config.toml
n_layer = 13
d_model = 192
n_experts = 128
experts_per_token = 8
d_expert = 32
d_shared_expert = 64
activation = "geglu"
moe_layers = [1, 2, 3, 4, 5, 6, 7, 8, 9, 10, 11, 12]
router_score = "softmax"
normalize_top_k = true
routed_scale = 1.0
balance_loss = 0.00271
balance_bias = false
router_cosine_scale = 10.0
router_bias = true
shared_expert_gate = true
init_std_router = 0.033
lr_router = 0.000631
vocab_size = 32768
norm = "rmsnorm"
norm_eps = 1e-05
tie_embeddings = false
optimizer = "adamw"
lr = 0.00139
beta1 = 0.9
beta2 = 0.98
grad_clip = 2.0
batch_tokens = [16384, 32768, 49152]
seq_len = 512
train_tokens = 288900000
steps = 8868
dataset = "wikipedia_en"
Below are experts of layer 8 (counted from 0) of a mixture-of-experts language model. Rows are named router (the router's row for the expert), gate (a neuron's input weights, with its number), up (a neuron's input weights, with its number), down (a neuron's output weights, with its number) and show model dimensions 0-191. Each number is 128 + 32 x the weight over its row's rms, rounded and kept within 0 to 255. Numbers have three digits each.
After each expert's rows: "comes before" lists some tokens at least twice as common just after its tokens as in all text; "mostly gets" lists some tokens that are sent to it at least half of the time. This comes from a sample of Wikipedia text that the model never trained on. Tokens count by the router's weight.

# expert 62
router:067200099143142163065111095162151130076103058147116101112135117114121161159105131164081113184111130140094199175108122159058159147139112078125072096092180109108101092144120171150131082124128204083175164170127162117190070120151137127103176188116122121134146111145150120152165061086152115114113145150115111179083178125100177186155115092110153123138125105117089144169112147132134165153164146105150101176123153099072140118093127131161100097124166131126165077107106159160106104142146147138061126133114135100063117099130190186135101077113171162161112176158109120106163152136133136166
gate0:115140109099084175112145095070125101155108135152149145161158171083112095092097064123168107105191133134150122121147117164147092134144156095144172130144136122110075152162171117188151133103087117158135119155098104183108114142105110175093138148084111170052114068115080123063115132116162149121101109123110150072154110137128114126089135085101152071115136086130171202158151128137161104159143159130164101084145144135110045091103145156172129156144164117114045112113166140135096143099115102140174152181129222157121120114193164185095091135170117105122132076135127209073109133125120076150
up0:151132139139146155141097187143158130117187108158144140067118111150114100118144145159120128125108172111135096157111138093104141145120103165110075172137105180129196148103138095145125123155156121100108115143130158058125177170121061104127088162149166087210220122191191105150131125103115144109154160139126130189119120122084140154172107159184098195163102147208071075116129142078092192121125136175125125102111118187147173154125149104096136115171084121171153122129104127101152148150137174089116102102136045116158165127092112090100150155105094139129143185136141043122062139120146124124
down0:152183096100149099145142110146136120160115151149151155094144166146125101133135139130132153165122066152124100148099133131157126123089127167114122131107086153112152127156218091036166141141092179139170128144106113102076176127162159134117146100149075065203152155152167120153192078139089125161151117094125086194104122139170148148109118128143110131176079172116083106122185090188140140157072161064152096129171135085126153155121054087148089122159126155154105132117093148168139161136134140073093143133061153075147130103113083148130177123105112140089152132141083044057158126137174124109
comes before: " he", "\n", " The", " He", " In", " the"
mostly gets: "\".", " while", " where", " although", ".\"", " While"

# expert 10
router:063143079180088154104140091144180151076090089114082070146111113131112158145068118153132112153089097090134166087118153143147109126189163132186104114070106156106096108132132118120159108159137178130137136213162128108111116143133105071130155116070122106111146130145115103178103150171106159160123085125137170113100195102103120149111152129149130073162119158105105111186115107163146128103133145120137089089092164191107137105094061167121079114148152145135197138092150114104178103146129132116098163172086134115146118041117121201138119125076129152137050112207093047145124128132128099145
gate0:130150126140114135158104188164142092145156155148137123163108141075134154122169125138126121112133098136150117134066118087146111100167142154100156124110114175151147130137122182127134156155138092110153152187181152159127119145125111124117104139117090139097045173165211131114151095109104094142126105072182112084101124132087137122121149069055121140101152148143127069117117179154078124157113057141179120095173196146132138111096119115098146104141121081172148135119124061093077092156116074081183144157149141079086094195125101149083093118172113080021103141175081155147134158060158130132
up0:154126095140120173148102114092133097181164076172137157096104133092158118110096131132107101122155189127132147192135136102191126134126107175083151144121111078126095118069113197132163103102090136095098139112147179074207077150176125140099144144126174079184195071179111108136098096169102187122159115188115078155128146112155179168143097101162076131157081139132163178145172107142081188137136179157113142160153123138181121176139162124104152122155096127121124124132167119151106085161145149084089126136073182109186094123186180145098135128064168148153152135113112114103136127093165124138
down0:084103126148132114068132117131168105121163126109133118126094082130071146106103141172175118085179115101121143168167124135136141124161134100168100121124104152140066120032104148123126114115078092170114130149081117163184118103124066142140158104059140088147153126184106120102071117146133066124161154109137124130135120185115091153089150076091142100137126087154094162124128144050147124157175108131145154092088103212158083115101127237153096104094110128205208105092105140101121133156143106115159098085130121167184148140164153162158115143060140143151132091134166110141105105101094081140
comes before: "\n", " The", " In", " He", " It", " and"
mostly gets: "\".", ".\"", "\",", ")", "\"", "]"

# expert 127
router:072099114136127145102102116082131127092108150135108098152148113182063169107219122109212110104116099116165134144173125137114112109117183076119099064107134102137103098108134066165123187174137088179149119100134099081110133148100106105194130095115087112150099171069156124123123119173146159089117116123088171084087142122152063188110165152053148118141107155151147123130133123130119080147122123078114136112118165154101140070120144124104113136145148161136102143071183163099138052170157128041189144142102134140127168104162133167140135106140056112091100150131135173180119100153126100183
gate0:173126181114160136068147071153081138112143176132115157053097127085127092136140143109149188088131135144136144156125199139192134115084099132111111115163103075074121148101079094149128146109098118138125112185115043118100108130139151113089205080115159128102107167122137150153076131143149105209090125109085120123115128164157149129153126160101140094134098078174165162128204118088163148179162132136063143151137137132130104101134130081087128147150103158132143137134028096071156139105172156128152120102144166113120156122060136043139117168097108108082165095088099164102145111138129150159
up0:119140155121137107173065106113095121149117098198100094079124074198126152104116118127101084165119137154143120106106111157045107122127079112107170167076100124143172137164105186167110211118088148155149124093115168110155173133093120154175095198158144142151163078152099147083129121133141122068155115159136082132169110156146174120114123160141107125156175105093119094150084113217112149115103131142134136151104113153116121111138102192142129154120140084156085133130204124182114163155078116150091200133175107156176116120162179115133193154125168093134118148172125096161096198136100154094
down0:117147139167137065131152125108152171113149133114154079206156114124142117153081071083125142142167149161143130127109152122147172090179162163154165145151127139115138092162116102093111151151165096128090072103126204162143138154157105164147128172134092135114140126057114159071159121138086159091137096197167108118131104125118110111115151061140104226092133065103104179119146098125095108090130102124105130108158162115097128174177167126111134145138159125153172100115106097196071118101140079121070127148061086130101124126085122078114119071112083103201185043140160120099148117142160123136
comes before: "\n", " 0", "°", " ", " 1", " 6"
mostly gets: " ==", " ===", "|---|---|---|---|", " Coordinates", "°", "|---|---|---|---|---|---|"

# expert 59
router:190118151159135152165195098186116127081100160137117112145173112112117109146137179144087088116111163133149123104107204224231116089143117157128123080154074151095149162109123107088121158098077064135179141153142135061125151115132156190147108128140152056083150140149181172127129106128106132108154140141095109105127111075149107116113136138143097105182107157122127121093153168122101133145095105109098186134102095119102129139120123119132086199101069118129142090125142129077128137103171172157125092104120144158142089199094062100127178144136125040124073159116108151128096087085138131120
gate0:157121178147133162127122104105132121100168111174124140163109154173163074145102059142138148109149092119128090142115134103182172066105125130057100076182122099111124114184156116162132094115126143121089134104112163153169176152085098142158163130116149120118103087123175125103159090126139124079071067106109132115079077144161076136114136155173075159118115097041186122072143089123088132104090141085093153119151102124116124123093148130154113155141115179088062117063111193114045110093129099080099158128109131221091067103081148107114142126131110137129113092112170144103096108109141151076
up0:077173137135142183149121124198112123126120139118141158162108133118084167113133164115128069143119104137159092136176163142109092173108155147174174106109159181096209140084090125097116089099144098154175142113176109156093057146147103072082097134176114142119164143100099105088100105110068196124168183174134100157106113137139128138111126095147145122157178133177088097153143122137153140116158159118230151118116107130129113119188131203134148151081146129134120105111113120166104124151113175200081081112069114131132124187157099161133117125098066147127138176157176136106156131191112055134
down0:115154096123161099099128100118100115090119142185128167127098095052150074166074140071162086147153078133145079079128181151048116121174178095138191194134145134108151151145123111114110174117151104121134145115135122075088094079135152099137082125108152170129152065130147121141071160149156185126146124169112106133171112078139067077120111114088163107120176148189112121128164180065083106116141159118119098110154132063111142120115126164078091165064158154132137161132159130123113116133159195161124146083151141150126099109196094100094206147114131081098136156119126147100128160088102096107
comes before: " to", " by", " the", " in", " as", " a"
mostly gets: " used", " described", " known", " performed", " worked", " designed"

# expert 67
router:172097063118140112205176092183193134154176093068152144155145055094152136109076129051115175134143137101127167105151115093137107141147098118130120137111102101123142151137129112055122083174155081188137187139154127131088165107163187119122125074095129148169188110098128133124087121122108117185129175072191136083085108110133184075117107132145085090128100090115131191100193185104156088134116075126123159124130161100070104085084092114080141139134130113124097108174123167178136097144103074139114141150125109122160118197093078108111121135097113142151117133091130137106128133159111119133
gate0:172137091164137144182090085142124153140110138046102118127086136153149109126144085119075148088138118152161094094134132185146134136133092149124156147159127113123113121135095148116060136077122108135119131127103080168136132128127151144111094080123169136144120140086166098103115157134105101137142093119125077135135146149133122119210154121111126133100173108075086151131165089114135114127172172182092163123193142109181172136142097131112058065044074126149136126107185108135136161179111139084183169056064127091113137133154140198113117138129039138161104129081113100056082157074072176138
up0:112150145071129130083182109119125133160118166145094116096101156065161111162122165145193108112160116085147144167118102106097113108056118156112158141098145118095104156088151124130167154089146155054128080130171155060128178117132124149150100155113095130090136153092134115147119084119103104170123160107096185082130062096105121151110161162132160106158083183219117156101105197118160163092051136102128102161111135149080095187177158123134158160170119125106133144146116092122120152060085151140097101116204097108158172096126036100115130170103130113122130156118115157180168114129149091102
down0:062136120086143152122120119155117165177127121131107149095143136167128116166168163175110153180175080093087119141134098076116170091069199082152128072082115136121121147073122156120201082105089146091098148084110166148142113155097109126091155154125064142128158124139122156042133105133131113183101154095157158060122080074052127129112170138144153109149151154098126148132100145218153138124103134146096122093098088107120171184157145098082209166146139170148158143118138127137133119121103150148154089079127112098145121092143125111106051082117081114128105128101132154170112151159132132052
comes before: " of", ".", ",", " and", " in", " to"
mostly gets: " water", " game", " Battle", " song", "ation", " death"

# expert 52
router:164134101149185114101114104105123119136148147130142123098119166184056132136192139118144184093128114115133177145156155179118141109101139184064086098109114070130170109174124098129135116072151150138167146092134136114123119131182107161130103169203145097128098101041167133198071100102065134124101127134071112150145127126156076172146135073167163125116093148161156113115092141134093108100113131093085167128066100106136183130166130111157105091142172225098096145122149176120156092121143099151126120170064078151137130116113104111128161078109051112157105153147158209134117131164113125135
gate0:167177110108169077124164058149147143044169114231176126097108175151152115108194157092141148099092207113159146153117168168085114123126094121151077158121139134116145109134173120113074083084167162127122157122118130151085162155158150109101107138104094178161144184110141158134128147121116087110127143142182186132106106088165136119179126108129166131115152100144087153149098049162140146111159122150155099080144135074106158158110134183128128162065150129101107140167111134146133122206113132149127092074127070140137122112117027131098163073122104094131118124142131152123195152121152134145
up0:123201121112131132107100066158131164110203114152148128148112187147104088104151090121133075153089109120157158112162137197081101080121128173130074175123124138093096120110149083111092089093077115154109121107150119119149140125153142160123146141128146173102091159111181158150108139102080118071152131141137159162127097130179141088172172125129179158130160125096090183118128141166137110186174117136155070102156097069111135242149152175101145148083178131077135126130067128063126148161128133188152108094089109112081165142156112167121148121149080126111168115159074173163118164161181149109
down0:137129160070109136138089134090133133162149166090129118155150195124145113087093129127126089108122203153096149140085107149149122129165118129144160155103176126129131111067087192168121119089106065114111156137143139194152130160093057214164139146055171167134121094140105159118164127096171127150104175129122114120155106137105147144148090158142156164127148140194162106132189175121093127138077129108090097188122106060116140129147111139144152142099110121143122100209131126093104113106195127168206150128146137131109154141142137138143102158095209144174204158109074185094107134183091117106
comes before: " the", " to", " a", " his", " 0", " in"
mostly gets: " wrote", " came", " returned", " took", " takes", " moved"

# expert 98
router:049148167082112147138102138160128133119127098168087120113119126156139132168135136167104129144134139133160099156102104135142121122141167113113120133131135123096146113118098144121191096137081136107140135072100139182157118172089131084098066074199108127094131157112175142212096137098163204148093167144173135111062151163153061136112109114158137136149135141155058113140193147125156123157121115128131117053163149109115143165061174160086127067111160158101074177124136052074076134156099104094195163099112154123082165165135124164107111116122110044102096145121106104146153164099089100165
gate0:062078146102073163122128174136137159085114107130181112120118126100206166133121116160122140136138105100176104138154107166185155106146071173121124088122066123084088128118088172139165137158110145157112138128174091117116165151141163167077139154162070057082131123173121130115156115092182118162125128147092134089105110104097123070071086120081097140152173093125172127091174170190159096099121147121112150097112132193090130124158126165157104108059097162088155098124183069075108117094110096117124088110068110092126132109184109071127163071137159107065078125154131124137115131161141131119
up0:117147139139158127137169112096144115148136133195160124111173077095091133122154170109091201134146141101125176098123112135102045115163149101139114131111127114116117064089108130129096151097089192117186132116126112104154087096119095081155131148140107144147133121130165126108054151190070131124133166126140071127116142137143098137143162160130119168130134110170052152175140009082151118187121111076106162091212144132192083107097125093133141118158135094146111067167142174155157167149135083166131120140119113090129175185094083160110087165084112152164144133146112162117193165123118153108
down0:131098134094200117072116058133100154119128144073144123130155133143108136133092107132155119114082151131144167111119142126116134173127109121100110137081109107112114139115155106122113126097129152070125101071146168169136088122056081140147124120169143170150184155065100146160114135089126140115076133105095131158095113138051154132157194155135205097064197097144122131181102099119098112169141165080078075096195110125163101138109095087100120094160169146152147106130094146143158107165081109160142160139133161160186079142152092162106040123147090128180167096128107197120123133157141210105
comes before: "-", "\n", ":", " ", "born", " by"
mostly gets: " Preceded", " Clade", " Genus", " Died", " Genre", " Succeeded"

# expert 47
router:146151150096103153104154137066162123123153099169099110091133147136066087096114100129126126115126204191094151117136156147113129103145152128090164145138118157126153071134156161176162097089164171097201107040102110130121109177051093101108106156177139104081117096124157091180130108183164169144092137166122127127138140101152092115138118144209149098120108097142188145122133161129122159125093146108107161151183083166114140079137074138167099161148085162146072099101167152092123171129129102147175118179105161120117102160111103126090177171156118087189097175143153139096133132188167117203
gate0:118158129125144142124129167095116127173143112096092112229140115121119167113055127128117101117172140135125153069144154080152127093124185146141164157150100134075182127149161160109129152134090173076139157115102170153182144142062125179104121143128097050087167124152166144135168106138138140126164098154148063139115172143130106133154134143126068071169112114135099103135144138134151162165114184072092156138089074195119085127070128175130121174149083094183113075106161137062180132190120102124076151135108145148154109066187115142059158120152081157144140141116115094117160159107167136127
up0:096093140105152091128136151183188171074080136153146167104116139140124100128162141111134112123058132122101117144136154128094085155142072104112121074141146082150112100117116095106066111119174116188145094144170157051076181124203154082090080129101119155160131135123106088114114127149111150198062153089173170143122047128108145092067150133111143141104179137106143144118124134161081115080130118150168115168165103146151164117166095081157114107217144148098122119120139122204140156108141092148185128150149079079101124185096169191142113142149107165097140137160132143154120107133104069108
down0:154118124139146071119069157132180130164144125074077135103111100076146125156115173147109105093141102120198156161176118098145109173168130119091118135160158118062107062117169107171116159098178158111125172130173162156159072050138057161084155098113127102089144097139169153129172153128063122154170138144108143193092126100166134113140114115142150132062066122143136150135135147088066134128126048108068111129116089111064116154168145081127079192197136162148113103108105079149126111166162122136167139079118130105171160172153117096082143146092104127139166121171110113122139126118097137132
comes before: " the", " in", " a", " to", ":", " by"
mostly gets: " played", " signed", " took", " born", " held", " opened"

# expert 42
router:118122133069167086096197106129114112171119147168129159165095092062126175137125113144164138174106096098179168108140128088116088080125194135149152169102038112154130096138190070171093102158179090092100149123141129149062156141082158091127123155072063110093139129088085093154086156127096131120120105150145199091156143152130116130068135087159190112134165149131143101164096097141104074150093091094092054095119131117075104160107139118125111134140144108149141122151143152141149144071130105170132085188144145161118107184143099143136167059110134100145120147159085179175119142117129148121
gate0:121149121126119144105189176152102082040163142084123136168126130131091099074114173135106150098120123148178127131161137142184116155117104126151083123111141093168138154116175107122106130119103111145136188126160105127082073079102114164125158102122169118117125156110158090156096111106150189137070077125117120153138071141160107064110196169134137113132099089155118116114112164140176128091097125115114145154085063152118068066175119096164188112099124125107137201176088123090161118128197103113066143100113206109074152137145126158101130131142107099167137231165122151158109170108144096170
up0:132076116113158161078134165174006121014174152137126144083126167165136115095133102171127145134132148082156150148191140140160143173065112141095093195133115117134123156116106123155127125068103143139161089094125085087108111142130108134116137084145141131152094139138160163119146141120111130149151168113164151119107131195139038135123155158041145113141159125110074129058155098096133184106142139174108147160106094140163125092152085094092154157074159151135135095111080153090152148130134168117133132112090114130109147080137144180074114117094116047144130094118072132159107113106151163112
down0:122122099134103145088125138154110082105128144121134197101079165107193135077161115118098097136125146144169131138137089200136123150139104134108093139118138159142127155124113116134115148064095079110118097130080123126140082149074101190163155152101147121156140145138117175121072124145141113108066132104086123147124162153125161103162165161071099152146066133114106142056112130126073118080156104146113122171088091063185090066128168096139170090100158120111057195138091099109050177134148205131121187089128145155139098185129131168077092100136129122102130195093086119097129189169110122119
comes before: " |", " (", ",", "\"", ";", " ="
mostly gets: "ville", " Creek", "ensis", "ova", "ington", "ford"

# expert 33
router:119137127136153096104181180091142129101186140096093082094148146124060121112131075139163087132091193121124170152177157121106158100095132103149083142121127130131042113112091135154151127167107136134108142117117138150120079148091057087147147111154164111158124117059117056136141183120200151105082133126120161118102168054137123157048166112148171135113167125083163198109139072128150134092118139145163080089189136107113114114106094130125151119131099148114144098053153137122137110127162138127205086162155116164149139104136196167128161149210111071146075135107130118107127134086129104162
gate0:108163102088117126087114173118159157097113115119194140088096150170139138108180095140166167116127153058100171099156134108105123161152125102177126104140144103134109107121122118165121140144066223137155104155100124148114104118136121129072167148136145095075118095160085130169120095074113114151134071115111054114131152173161101137133134103099122127089179091056134180085122139114118170077135111107153127121082112194124096113192066075166166177121169178086110109125157085120178116143106071138099079119177128109089153098148083161144087112157091151132145085144144123078156136152165220124
up0:113153148157139142150141024158088097157162167120063087164116129074108187153085156143097119170168085167132129122125122146158165102110152191097138101121105161155132178108156108108165126178182074109125189131114105107114101121067127139184086077120065141107127157107162114087145110173091134122121195111116135123107079103098082103128145134114143087162064109126131093160107125182129073133134119138139132154170154094120152179083204168114079078144155086070109129111111139121082112092147119137102162152108177167164067106068161076084119096140141124134094122137103177161155127156130106114
down0:105097180111130141166101146128112108174051163157135175107101177156106158145107161114134154117147143062110105198150153157188086128142139150061138109084179109101129176155156152126111124109135153113125110098121117214144085053122129162169102130154143140107120202146090177098136102171081118096114139133169093159126102143097098096181120127106199122129156206137143117074138156192120098158119125144116131146081102095105115100113144123175175156126103134155113078113106184156088086166122110115173116112204138189139077183165113147171140149138152169129169158149120163136124075128098086157
comes before: "\n", " ", " 1", " 2", " W", " —"
mostly gets: "):", " graduated", " near", " Died", "|---|---|---|---|", " attended"

# expert 56
router:203105129159138126145174152105166127146164149176101130081142145211104115158114152137096129119078143104129169130084178123144167087071126168074127084166046084176139104144083142084188114047138128092112137119127154136106182155132146137110159159150120059117083141102159101158122107128120198120144114145114102144123142079123105186134113094138115134190076155066120141098094136148159112109087134087092194175099137127116164071170101094100105169160087179132139066169068126098126128129155128104119093129118115119152096140082085098096189129159121108129094156126167184099150129117103124153
gate0:151121164103192083130156147123102145159113074073090107140102077141143105126143131145083140128096118110098130153115133136134141101071154095115127166129079141139153141128135151154120137091191104088164111165170150154113118116109098113136183098107079136149130174085159128145137168153135120134155132156127175087175155088118104158153120143148123187117119143173124162114110146124155109137143103120103136148142200079090112043122109097129109154173124144165161089159131120187138094089121064065034135181155055102070135053113111140142117128170134131121094147065171128046087038114154187153
up0:116185067129144128148088118156147120136154190146111133146155163130110175156159151085158127147135133078136120097102073117085059123151115130139104091118155125100102125116120119094146159159100088169115143107130108155106109113153153123077136155174134141116143095140147130081088070068099093112165136086114134136078189138146149101106169129098086135083137056104095143153165113127060117081084169133098109147116103130108085175136133128078106114098114112116117141085112162067112122150146136176236180091076135142180146186161152101129142178028156137094137105110109080181134184130097058140
down0:103163144155117123137091117155111126143094152188093121176097157119118131085118095127086117171128105075142175107122126220098139119117150152119143099112146126061105125075065162184112202109124081096132137100137092130140164139154151167109152064128097140168167067120126161107159125142093135140141228095171157117140110117120146106139110112121149165142140168131100113154120171241128112168131159146106139210089135115077083134145109106165132140097116136134178135116101115136129132128122096113152167101107140122117110118089046157137076181172160198066191177131080137168133168104126144134
comes before: " the", " to", " a", " in", " that", " on"
mostly gets: " has", " had", " have", " would", " is", " began"

# expert 115
router:111162108149124114157115151114137154169060105133062139164144124094119127077097092112069132133082137148096102148116157103080131179138104067109126134169138110154100146125124141124070203083114127148132138088111165155140114160131199044136086128178132147130082159087138147157113145077105100121086179071142114143089171170078128186104099107140178121117088102193096178127133201100127158162154181169140059133208129128127119138129178155127124135105137154133144105103068113116137180172138136048166178118100142099103193178138127155138091109110184125150140145138174157144121110142140121130
gate0:095135207137109103207112114121123132183110125089080124118131186142146132115118127129116138130126165171137097082100133067126157108149155127140122139161120123137125096202113155095148130144092113116125145087136127150091088175100095138153089144146139143113153185142137197131068123166158124102094105180137084132122185127162122146114182175121189118075136115182096120106187124103044140143083106177154167124136120136171150161086150099028083105115181080103109150104094138146123147171106197078168126119112166086085166135160185100090148146139160056108153151114115118075152108101115132174
up0:163120152097055139185097107120119110122129058175160100074143143069111092186148154078118189139149160127125106181119171126148120147158112162156111118164160150123112139125107136098125130110070102098124112177042103086152151138079166113119127134118145133111166109243134177116079061111138139083144146156122110161119156177190138159138152160051129144089114037170103147179122109173093141179116130085151103083165126119141097122141169095129110100097166087073090150145103132083150114129162177139130096102115105133131114118111128137119132121154111150132144092084103130046156160124161113159
down0:153121104075125162178056093098092088153072129136115158127159112155138123063108132063113109136157101088151124144140155185131174134116080117098145136083127057180134153195117110118111139118148143119118126161141106104175203131100108189097120153134122168126166147095109111072103115093153137205101146099105175140151117066130168067132102138117142119130145128130120092086105122188124084171175135130097131130157102148117123123129151104149039136179117135110092048131115146089119113081093068197144126151163134114154186142082144075143054123118132142079113140112111101133139072144080160084
comes before: "\n", "==", "-", "The", "===", "In"
mostly gets: "USA", "\n", " singer", "\n ", "=="

# expert 74
router:137092134104137110152128163149125125096144129173114125128174156126086131075042119125139131128208099150128127151101153160182139109103134142139134161124112113091109153106091052130150104195134088149110153133104148160118110133127127057056112104125106100180137132103098148166127152134162144111121222120121118082115154114125157148098167121150153140205135118112067153197154101131056107144179082133121131118102197071126122111088163147108177103178171117173094187109143084125111122179169161108118133134170109160122129149097133200134115096132126077153040087103096082134080128095097085149
gate0:092135157165137118096118150109179125135114171101117152130106183091111163112094135109114070095139155125067159137160167155132186156109085099141126061145126114169130131223068122158138172122116106121131075110190154136132076161084089124117161116157180118061140098112142155122124107138143077132139122100146115150105165062157156097154164162153139090092146100123106184130178177092102146083142128156097187146170107114151070099131051151119089194133071113142122096089093172066053112131154158148118136157103140097105141087194082117080096056148110150122146106135136144134119120095117128144
up0:087149185150166086087140158131113157127163127153104190138076108107069169105140120181154107117124135143138190198071146085140110092116117090131149151139088136092083155122139167155137124140177123124094115074143144205089113142064119091114114163126114134066114149076112157153199120119167105085087119106183200181069146116131083208127197084093144106164125136101147144137059167096141135110078076138123153117189156091126128081119069141110156162177123146143119122103103156122119148142154177153111122083095111110109133109106098172114113124118106149120090120148159085145136169089106107182
down0:158067058083156097102168091090136109112134133115134146101095116133142126097162024129110148113139108078120102164111127126140119129073159186121132165118168115100154141114184077135155096138156110128143081118155100142138114171134170176090091085185120050112091110063158101208103114136152165110142119173162125155085141142128064145131196119162136119197128134148155100118095139090152125122192093148076123128133093122129118110175154148114178088165131097144129123196065241117107151159094120117172125124116149103160100150137146149129118106100110132118090159104097093086110169172112147104
comes before: "\n", " of", " in", " =", "born", " for"
mostly gets: " sc", " classification", " leader", " politician", " c", " manager"

# expert 89
router:102088172070126116106128124100125121129162121188155060123127110124160103165094128156140097109158101096141120086105104110095157105160186084169113122138098188130069112077130049135077179167160107088139158142166156158118151130126096144118116163113126142183167096115112118112153126143163147092170130094110110098164126167119177188126159104119079111096152140156108176156098101114103110116140107154132048143126187115106150113137115071119073121133176037170094115145124060141138155082153124080110092186212116126170088150146125145134147104146153106103068151164060155141081155115110153074
gate0:169143172129167113104137106155119108130141163136143105122130136127112081133114144135131101107167078090172149110083096135157113134130111093087113200123122160134108124128139128098109164202169089156164121125155133129090146081098134116107109068189122155169176118113077208155127126183109199096166166147082121097091117120086152082120135094159086132110128182095088145132124105131111089172124095142009087069137198126115133109134110097073107133135142132184137150219105106151130169168165093159106077128141130089126059137093119064157160085128123083086138127169114123101136148152139078103
up0:126141127099146114091134118175056137142197180130149140149085079207096142152123112117071184182123105101145124147131099104113096137143049120170160136090127157183080102119086143162119104112172132173091131129142081179170106074106141132128060105180080144099126092120079073115196181123131107157119179151078189096223109106123114126181136129120137092136181127101075130141098164140156130151153104179167121114111128096087106161134145125151151123102150138132147130114139134119121097051150087123073120138120137180110084145109167077150086097167150121155166133127167094146128134155173164146
down0:148105067161114149171126126085103140133096059084179121115169124072104124129122091115127087129126152132061170131157132123159155095168134196058124151121199060073123085134177150112121113117107090122188103112132110105118103134130152131144098142089135130109081115147136112128148107099113132153095106135146083147057146099172076138060132131125096195140128090180175118100130131171135088076146117094075113096121091138113156102122138132105162141110143138108123065131145092138057147128098128115177206108194119107073135147143176173101219132078123104137071091117093091143129118080143094113
comes before: " =", "\n", ")", " (", " is", "),"
mostly gets: "idae", "ensis", "atus", "mathbb", "opsis", " =="

# expert 70
router:148098147175167121152102102166119130122074158147133110081167132153096125136139169087104113121128155141094142048145066163139128097157143148154168130159098143101156148141136146098130129130042113109071159124074156093134152182066125133160101118121176073133104162127101168144116139171113156171125107181144033121138097067126170084154151128111110141152180238118138154140183120129142131125120096096124147133145157125146139110118115121141075127121147145083128123182122112074127189121130140070133119079119124093151117151122124071120139116131114053119059033105120126104103048076101103104
gate0:154121069037087147141161092176094123080118090090161105176142078136117138127117103096149066158118120166110055161145108114090153132141077153140130118117101174081136091125091167123141125153109120151217070177146042098107065090108147105116123106161059115167165142167153106133127156142151074127161125143093123106133124154102121188140139127096080144092175087071181114198124154116107113155152122092164157107104129161114144144091068148112157138135128134097089102098144121184130156059135088126188138077174100177121118175142116078133098101129115131124146120155120136133158182092151129123
up0:157108070070124125121136130122144156137149139135119141123121111159180130152115128140142082176077094166148119134164102165056117134133147149133091153094078180149181127115117143080155143109045121125179133141130129069132068094128132107118149100136086082133181170181139153096081197213103133157173098166091143111131151134135121171173111105113088107116131168116123114105192124123105084151151116116124142153105136121104157109096061125126083120144099127127076071168123131110097180137140136166202139032132092154193114141075089067102122094087113111131096079131140135126141163076092113057
down0:101121129097139123113104136146159132125141137096146162108143079090097149088197166181142126181148141171179130145160103129175036156144147169113140212104157145103151113060113133102130091123138116135190148097141081109160103127135116092066110113171082125172160137152149111140126163070140092120201147145094124131129172157144101176106075114149137195116112112125128137170105098115134121135135159094115089134167122101177152113105083128153120110186173149127103075204076133128129200182135132088059186117167106125190146183096174146103085169152108102100097122110187130117152125080124119129
comes before: " by", " to", " in", " as", " with", " for"
mostly gets: " known", " used", " small", " largest", " large", "based"

# expert 20
router:125120127052094145113078182114171146133072152101104166157185149101116110102084140175101131105140095195180075144154106080147067091113065125167123213166179108093126168064183141124126105104099164168125130141157143169144092100062154132126123067138149060152102162117181115156123126086137127184141154137119122143133125171132067121108143116117153055153104132149099094128180133116151141117131169131162133143164115149127201069121152137181144128143082147134175151127171131094143100136155118147156157132139144142078173144136170149065088178135139143072154154073126088097110112135160119101
gate0:110157168121097086146145130187171130112182112200125093105089124101155124132102155195092118134109146119128129189125121142099115143110142116168114098147126084149100109115114111130125217135150190123071138134112142191127106118086102124125152115133122099091080146139149109134223156140133131109132081143121175140110084095135087134110124091191187121125091113157155064125125206137161210126112094147113110137110139094075080161140130112169165124027103139115093160129103117163116174151154149134106169101190146130109081124136106155118085142127167119169144161058165186075137152162177078109
up0:122097106136134137156152098093101140127104143172120204084109145168093126152164104028151126093176085094131162065096164107127142120162135139104158146180113142134148150149133146173065092098134080125163088131143077079053151116144129140117079172105108159146161113069119125152068088164153142123128189123065123135152126126112176101146135150091089147128160114095060179127093075139117073110105172130207099130098092178143181110129101126144139143202108101101184105158146150147122133116126135107130094162122099115165131133076149088141177115136115158084069153162081090189100103102104125127
down0:150126164170063218184087187069107114115041113124107131153090125071147163152118114136098155110111146121145083128143100148153161076113141087113119117121174140080118214112142130094146115103130106038145166139080137143181166156065198154153122114076124193139155075111139154131110118174147066180125152114138117111184174143151081127123111129098161112121137120171137111117114137153117157144141101071138139149118131167114094154088099152092160133158142132107113120083111091126114129120140118093174124089120118169107114177104122168146046095090137167105070089128063092095104131098147106124
comes before: ".", "-", "–", "|", " ·", "The"
mostly gets: " MPC", " Pr", " Bre", " T", " Qu", " Gr"